python train.py --n_experts=32 --moe_layers=[0, 1, 2, 3, 4, 5, 6, 7, 8, 9, 10, 11] --router_score="softmax" --routed_scale=1.0 --balance_bias=true --init_std_router=0.00624 --optimizer="muon" --lr=0.0083 --schedule="wsd" --decay_shape="linear" --train_tokens=296200000 --steps=9040
Below are experts of layer 6 (counted from 0) of a mixture-of-experts language model. Rows are named router (the router's row for the expert), up (a neuron's input weights, with its number) and show model dimensions 48-95. Each number is 50 + 12 x the weight over its row's rms, rounded and kept within 0 to 99.
After each expert's rows: a language model's description of what the expert responds to. This comes from a sample of Wikipedia text that the model never trained on.

# expert 16
router:62 34 59 47 60 51 54 32 37 41 45 31 54 55 44 65 17 55 61 58 52 55 59 64 61 38 21 64 47 40 42 50 35 41 50 54 36 42 71 28 42 61 52 49 33 37 52 44
up0:39 54 41 52 60 29 31 61 40 51 39 35 36 66 55 61 58 48 52 35 57 54 77 51 18 56 61 46 49 69 68 35 47 58 55 54 25 34 72 66 46 74 52 50 54 47 70 53
up1:48 37 40 23 36 56 32 41 34 56 57 51 45 65 24 49 62 53 46 60 47 56 74 54 42 45 24 50 84 36 51 42 55 28 81 60 42 55 32 66 49 67 58 54 30 33 29 45
up2:67 75 39 48 23 65 47 41 44 51 53 47 49 65 59 33 58 76 45 46 51 40 45 38 65 28 66 33 30 41 49 41 50 47 72 63 46 64 56 47 47 65 46 50 44 53 50 59
up3:42 41 58 72 44 45 55 26 60 38 40 36 32 58 61 69 45 49 58 54 37 33 59 64 58 51 38 57 48 51 70 37 62 64 54 57 35 41 60 47 58 58 41 58 32 51 49 49
up4:69 33 42 55 56 50 62 46 53 55 53 46 44 36 52 63 42 53 59 48 60 55 43 41 33 62 37 39 55 34 49 56 54 61 51 60 55 58 24 64 38 40 45 43 38 49 49 37
up5:57 64 60 60 54 55 39 42 41 74 64 53 47 39 66 62 66 52 64 26 52 64 64 51 35 46 49 36 59 41 35 56 35 50 57 47 45 42 63 52 40 67 76 57 63 41 63 56
up6:63 49 53 63 45 47 46 43 56 68 55 50 63 44 59 35 31 52 49 35 45 53 53 35 60 69 41 64 57 43 74 54 35 43 49 52 41 60 78 44 39 62 47 43 46 46 55 43
up7:50 56 61 52 42 35 42 60 49 43 44 52 58 36 51 51 59 65 73 56 31 57 34 62 61 75 38 40 52 34 70 47 35 68 55 52 61 47 48 32 61 72 40 44 30 60 78 77
up8:65 52 52 71 55 64 34 32 61 46 79 68 47 48 55 51 54 48 48 39 64 64 54 47 34 73 35 41 52 61 34 44 33 59 51 44 66 45 60 67 41 28 64 53 43 44 63 54
up9:58 60 65 47 53 48 59 38 45 38 64 35 39 35 46 49 65 46 44 32 65 58 51 55 53 46 52 50 38 43 47 47 29 46 31 54 51 60 45 69 49 54 52 58 44 40 34 41
What it handles: Opening quotation marks after was, said or stated, and short words like un-, re-, out, well, is, not, appeared.

# expert 28
router:47 64 53 22 49 66 30 38 57 60 34 46 55 31 59 38 55 56 45 44 32 53 42 46 23 68 46 55 58 34 52 50 71 29 69 75 60 71 25 60 38 43 41 57 63 50 45 42
up0:57 52 41 44 62 86 42 53 60 57 51 37 61 52 42 41 62 58 51 67 53 51 58 53 51 62 51 46 43 35 55 50 37 31 58 37 44 56 31 57 48 55 41 52 55 28 54 44
up1:39 48 31 45 66 54 40 47 53 65 40 59 63 27 58 47 36 43 59 47 44 39 42 47 52 56 34 46 43 56 47 48 63 53 57 49 47 44 44 50 43 61 52 63 39 43 35 53
up2:42 36 55 65 39 57 55 52 33 58 47 37 41 27 55 34 59 48 53 65 32 46 59 46 61 51 44 62 48 71 37 61 48 59 69 74 66 39 48 58 39 78 41 44 51 51 49 51
up3:35 47 44 48 29 63 29 62 70 55 61 48 45 66 36 69 44 63 55 37 44 62 26 56 68 56 46 28 28 49 52 53 51 43 36 30 68 48 43 62 51 50 56 60 37 56 61 46
up4:64 75 46 49 54 28 39 41 44 59 70 35 57 68 43 55 45 44 52 75 19 61 59 49 38 72 45 23 28 27 52 51 78 53 54 49 51 66 35 34 63 53 47 51 60 61 44 55
up5:63 33 35 32 60 56 57 52 66 80 55 37 57 57 60 60 56 26 45 54 41 68 34 67 53 25 71 70 57 48 38 41 59 33 49 45 38 57 30 50 41 37 48 54 61 49 32 64
up6:25 63 50 52 29 49 50 77 60 38 37 51 57 33 67 39 52 34 42 25 40 37 41 72 55 69 40 47 48 48 51 31 47 41 34 31 47 56 54 43 50 29 47 41 54 63 68 40
up7:50 57 54 64 19 50 51 32 51 45 27 41 44 32 64 37 46 45 36 23 33 55 62 55 67 45 30 38 42 67 50 41 63 46 51 56 51 42 77 37 54 38 48 62 61 43 54 53
up8:35 62 26 63 48 56 27 50 51 45 63 51 50 37 53 62 56 40 51 29 64 52 53 45 60 40 68 55 34 42 52 47 62 74 45 52 45 41 33 32 45 49 72 73 44 65 57 53
up9:46 65 70 46 32 31 36 27 64 70 43 30 25 37 62 49 32 31 36 50 23 39 49 50 43 41 48 53 62 52 24 40 47 53 47 60 68 47 45 50 35 35 56 49 58 43 46 36
What it handles: Vowel endings and final pieces of personal, place and team names, such as Suz-uki, Mont-ana, Marc-us, Toronto, New York.

# expert 8
router:49 53 49 38 62 70 57 55 60 42 68 60 40 54 33 48 32 58 51 57 36 66 63 40 46 30 44 53 59 41 55 48 55 61 52 43 59 43 41 50 38 71 45 57 59 52 49 39
up0:40 65 54 25 30 67 51 62 62 52 63 70 39 56 46 22 49 50 60 43 40 56 50 39 39 52 66 41 53 68 50 52 63 45 28 44 26 44 56 57 61 66 32 57 61 49 54 78
up1:58 69 29 65 62 33 44 49 67 49 54 55 38 47 71 43 06 48 64 51 34 63 43 38 54 60 52 53 41 36 59 43 61 36 68 55 55 08 41 35 44 53 67 48 35 63 41 50
up2:44 35 60 56 67 48 31 49 16 50 15 55 40 71 76 47 33 38 41 29 54 51 59 43 64 60 44 39 49 44 61 48 35 52 70 40 33 34 48 30 36 47 50 34 56 63 45 42
up3:67 62 53 69 51 48 45 51 47 42 41 64 60 52 49 50 42 49 54 68 50 53 43 23 58 42 52 55 24 60 60 42 42 73 41 68 77 64 34 35 56 35 58 45 44 45 51 32
up4:55 59 44 63 57 53 55 54 54 59 39 52 54 65 45 34 49 75 58 59 35 43 51 38 59 61 59 49 35 40 49 83 41 56 64 33 40 65 58 61 38 35 52 56 38 51 48 55
up5:29 58 60 56 45 58 54 57 44 50 77 42 42 43 68 37 32 31 43 58 54 43 55 45 37 55 33 36 43 36 58 70 46 51 46 49 65 58 57 57 48 47 32 38 54 44 38 48
up6:49 64 66 59 29 60 58 49 40 59 15 44 49 30 41 53 49 36 51 35 42 41 76 62 48 73 51 51 68 50 61 39 52 55 53 70 61 46 46 28 64 59 33 64 37 53 79 59
up7:33 35 63 48 59 64 47 55 35 42 50 55 44 54 49 46 62 46 45 40 53 39 49 68 28 43 39 45 56 46 43 66 37 38 24 77 34 73 38 58 55 63 52 62 72 65 46 70
up8:67 48 53 55 48 42 47 51 31 51 47 56 59 53 66 61 54 54 34 41 42 44 38 69 60 55 63 56 58 54 45 27 71 51 43 54 32 62 29 54 35 64 59 44 50 43 73 51
up9:50 48 60 58 27 64 44 61 55 45 59 37 60 44 73 51 53 38 51 54 36 54 51 72 43 46 70 37 55 54 61 58 62 76 44 50 27 66 40 33 27 81 45 53 39 40 38 63
What it handles: Articles and determiners such as the, a, an, his, its, their, mostly after prepositions or "is" in opening definitional sentences.

# expert 4
router:51 38 58 75 40 64 49 54 52 54 23 38 30 35 55 59 31 24 60 57 65 54 43 47 59 40 37 43 58 50 40 58 39 67 54 79 53 30 45 43 49 74 41 35 44 46 20 36
up0:46 39 60 56 38 33 34 52 60 50 51 43 51 86 34 47 49 39 77 50 26 59 64 48 35 44 45 45 55 52 59 52 63 49 54 64 45 52 36 60 63 31 44 63 38 52 66 46
up1:43 58 58 48 63 45 49 62 30 54 51 73 55 47 52 44 42 32 67 42 55 60 85 35 55 40 64 48 30 59 39 76 46 37 61 44 24 26 41 44 42 52 42 50 49 58 44 41
up2:56 39 34 60 56 51 69 28 58 41 44 62 36 20 41 51 45 51 69 52 46 54 53 51 53 40 50 66 54 61 61 69 34 44 47 58 45 50 70 36 30 16 42 79 48 61 49 38
up3:63 35 44 64 67 63 42 39 51 44 59 60 55 39 44 45 27 68 45 68 57 66 52 60 34 74 67 63 66 50 34 31 61 43 63 60 54 48 47 41 32 32 27 58 52 36 81 53
up4:47 54 45 58 37 54 62 70 40 47 39 60 55 48 28 35 60 57 56 48 48 68 40 46 51 58 74 49 47 52 41 34 63 41 50 29 51 40 29 36 45 65 64 51 24 49 53 32
up5:40 46 68 47 37 47 60 38 65 68 45 59 66 55 49 14 55 59 59 28 45 64 67 57 55 46 48 57 46 63 58 49 46 78 43 60 53 36 37 46 52 53 53 66 52 57 41 41
up6:62 68 67 39 51 40 58 63 66 45 36 39 49 50 35 33 68 53 49 48 57 46 43 73 45 42 43 35 36 35 64 43 47 53 63 48 56 57 35 52 42 42 55 44 49 44 46 73
up7:37 61 34 47 69 63 49 45 57 37 37 47 46 49 47 67 60 38 32 27 52 40 39 32 57 53 53 46 45 49 71 45 54 59 47 23 70 47 50 44 44 36 56 60 53 41 49 53
up8:58 59 52 53 33 30 56 43 52 77 44 68 67 34 57 48 48 39 63 48 67 60 57 50 46 51 48 54 50 45 48 53 42 49 61 48 41 67 67 42 50 53 49 60 50 54 52 29
up9:58 39 56 47 65 38 42 56 67 43 42 42 38 58 43 41 60 48 35 34 69 46 52 51 49 38 55 50 37 63 55 53 32 30 44 43 53 42 49 58 43 52 47 74 61 50 56 57
What it handles: Adjective-forming word endings after a stem, plus quantifier adjectives before nouns, such as valu-able, histor-ical, other, more, large.

# expert 26
router:49 55 51 59 58 60 48 33 46 57 67 44 51 55 51 49 61 31 61 62 62 53 39 74 42 57 59 41 61 69 47 39 59 40 61 72 55 38 50 58 45 67 24 58 55 61 53 36
up0:37 41 67 47 31 51 24 46 48 41 46 36 47 17 54 42 41 66 67 59 49 69 72 35 40 53 32 51 51 48 47 53 54 58 50 35 34 25 45 46 59 50 54 51 79 50 54 59
up1:48 47 40 35 63 46 34 55 36 58 47 49 30 47 61 53 45 71 42 56 36 59 70 73 44 56 48 31 33 24 48 33 66 70 56 46 55 58 63 52 56 45 41 48 53 61 53 48
up2:51 57 49 71 64 63 57 65 50 37 33 70 55 58 54 63 31 61 55 72 35 29 66 56 55 68 59 65 50 59 65 30 36 44 44 80 56 51 38 49 48 34 50 29 49 55 69 63
up3:50 48 46 65 58 66 29 40 58 50 66 58 42 61 23 44 65 61 48 52 44 26 53 50 42 67 62 59 60 56 60 47 44 48 44 49 59 32 25 32 56 52 41 57 20 49 40 54
up4:56 61 34 31 40 68 71 47 44 53 61 17 51 44 59 44 46 49 38 53 35 55 42 38 62 44 57 46 51 78 32 55 37 46 55 64 40 50 60 44 54 45 52 45 46 56 62 47
up5:55 47 48 53 55 68 42 45 50 61 55 64 67 67 30 53 64 47 45 55 52 38 68 43 54 55 57 47 46 52 76 67 64 36 55 55 80 63 63 36 48 43 60 60 51 54 29 68
up6:49 60 47 81 41 30 54 42 36 62 66 70 27 49 57 49 33 28 45 43 37 54 40 39 47 49 48 38 33 57 51 37 58 42 57 65 45 31 32 66 49 46 46 43 52 63 54 43
up7:46 63 44 68 54 52 37 34 73 48 42 52 56 71 47 42 46 57 58 58 67 58 55 43 59 61 54 69 61 33 38 46 52 49 62 47 49 42 38 83 48 63 36 52 54 65 70 45
up8:72 66 52 57 44 42 25 59 48 51 36 45 76 43 57 55 55 50 61 40 48 54 48 38 51 30 58 36 49 38 42 48 57 37 51 70 75 59 58 50 78 47 69 38 52 43 47 58
up9:59 42 34 73 32 38 41 37 49 57 30 72 47 65 58 42 26 50 39 42 48 55 56 38 47 70 70 40 69 53 63 33 77 44 37 40 42 36 56 29 41 41 37 43 65 47 62 37
What it handles: Main verbs in narrative sentences, mostly past tense after a subject, plus -ed endings, e.g. recognized, joined, described, became, released.

# expert 25
router:56 33 50 53 71 69 42 32 43 46 41 58 48 54 51 67 52 47 28 60 43 31 75 49 41 30 60 42 42 52 40 30 55 34 50 41 46 32 47 57 55 71 44 47 56 43 41 54
up0:57 52 38 65 43 52 45 43 53 59 66 45 37 68 42 56 49 45 58 26 55 40 20 59 40 34 43 35 63 55 49 58 64 53 59 42 42 71 63 69 61 67 52 43 43 50 45 32
up1:61 46 57 46 33 39 48 38 46 49 60 51 62 65 52 50 70 32 47 55 49 77 41 53 70 35 44 35 47 19 67 66 62 45 70 38 21 60 51 29 46 51 48 41 68 47 61 73
up2:49 61 54 47 54 66 31 53 57 77 56 57 44 52 49 44 65 49 54 56 49 23 56 61 36 41 39 43 40 49 33 50 32 58 46 55 54 36 59 43 46 37 65 45 45 42 68 67
up3:82 31 43 53 63 64 49 49 63 34 46 63 48 48 36 58 47 54 54 40 52 57 67 40 59 54 50 46 71 68 46 55 65 21 47 39 51 58 53 41 57 58 46 66 64 42 47 58
up4:66 73 37 34 38 49 43 60 47 48 35 51 42 52 65 51 68 65 55 29 66 32 34 42 34 37 41 47 55 53 43 46 40 67 48 64 37 66 39 50 46 46 42 19 58 33 45 54
up5:58 70 22 45 78 81 49 49 49 44 70 19 45 70 55 61 54 56 55 69 56 38 51 37 37 35 49 74 38 60 66 59 51 41 48 45 50 33 44 38 46 47 45 40 58 64 51 62
up6:38 63 64 33 44 49 39 49 43 37 43 45 44 69 40 48 52 60 34 45 46 53 71 49 23 38 38 54 47 64 48 60 47 47 42 47 57 52 59 43 44 50 31 69 54 73 68 74
up7:48 47 67 71 53 51 50 32 41 64 31 41 43 38 54 60 57 47 21 58 65 47 38 62 53 57 57 30 46 35 32 49 46 28 46 52 58 54 49 51 53 61 47 50 72 38 23 47
up8:59 56 41 40 30 46 31 48 40 54 45 36 25 30 41 51 56 49 50 47 59 53 65 57 58 52 48 43 61 57 56 71 42 42 45 44 55 67 52 60 37 70 54 72 51 59 36 49
up9:43 67 55 21 51 49 49 64 70 33 84 50 50 56 32 48 51 58 54 45 38 65 64 41 54 27 73 52 60 45 59 47 47 67 45 42 47 38 41 34 47 32 46 49 64 56 42 40
What it handles: Prepositions after nouns or verbs, mostly of, in, to, on, for, at, from, by, as in museum of, debut on.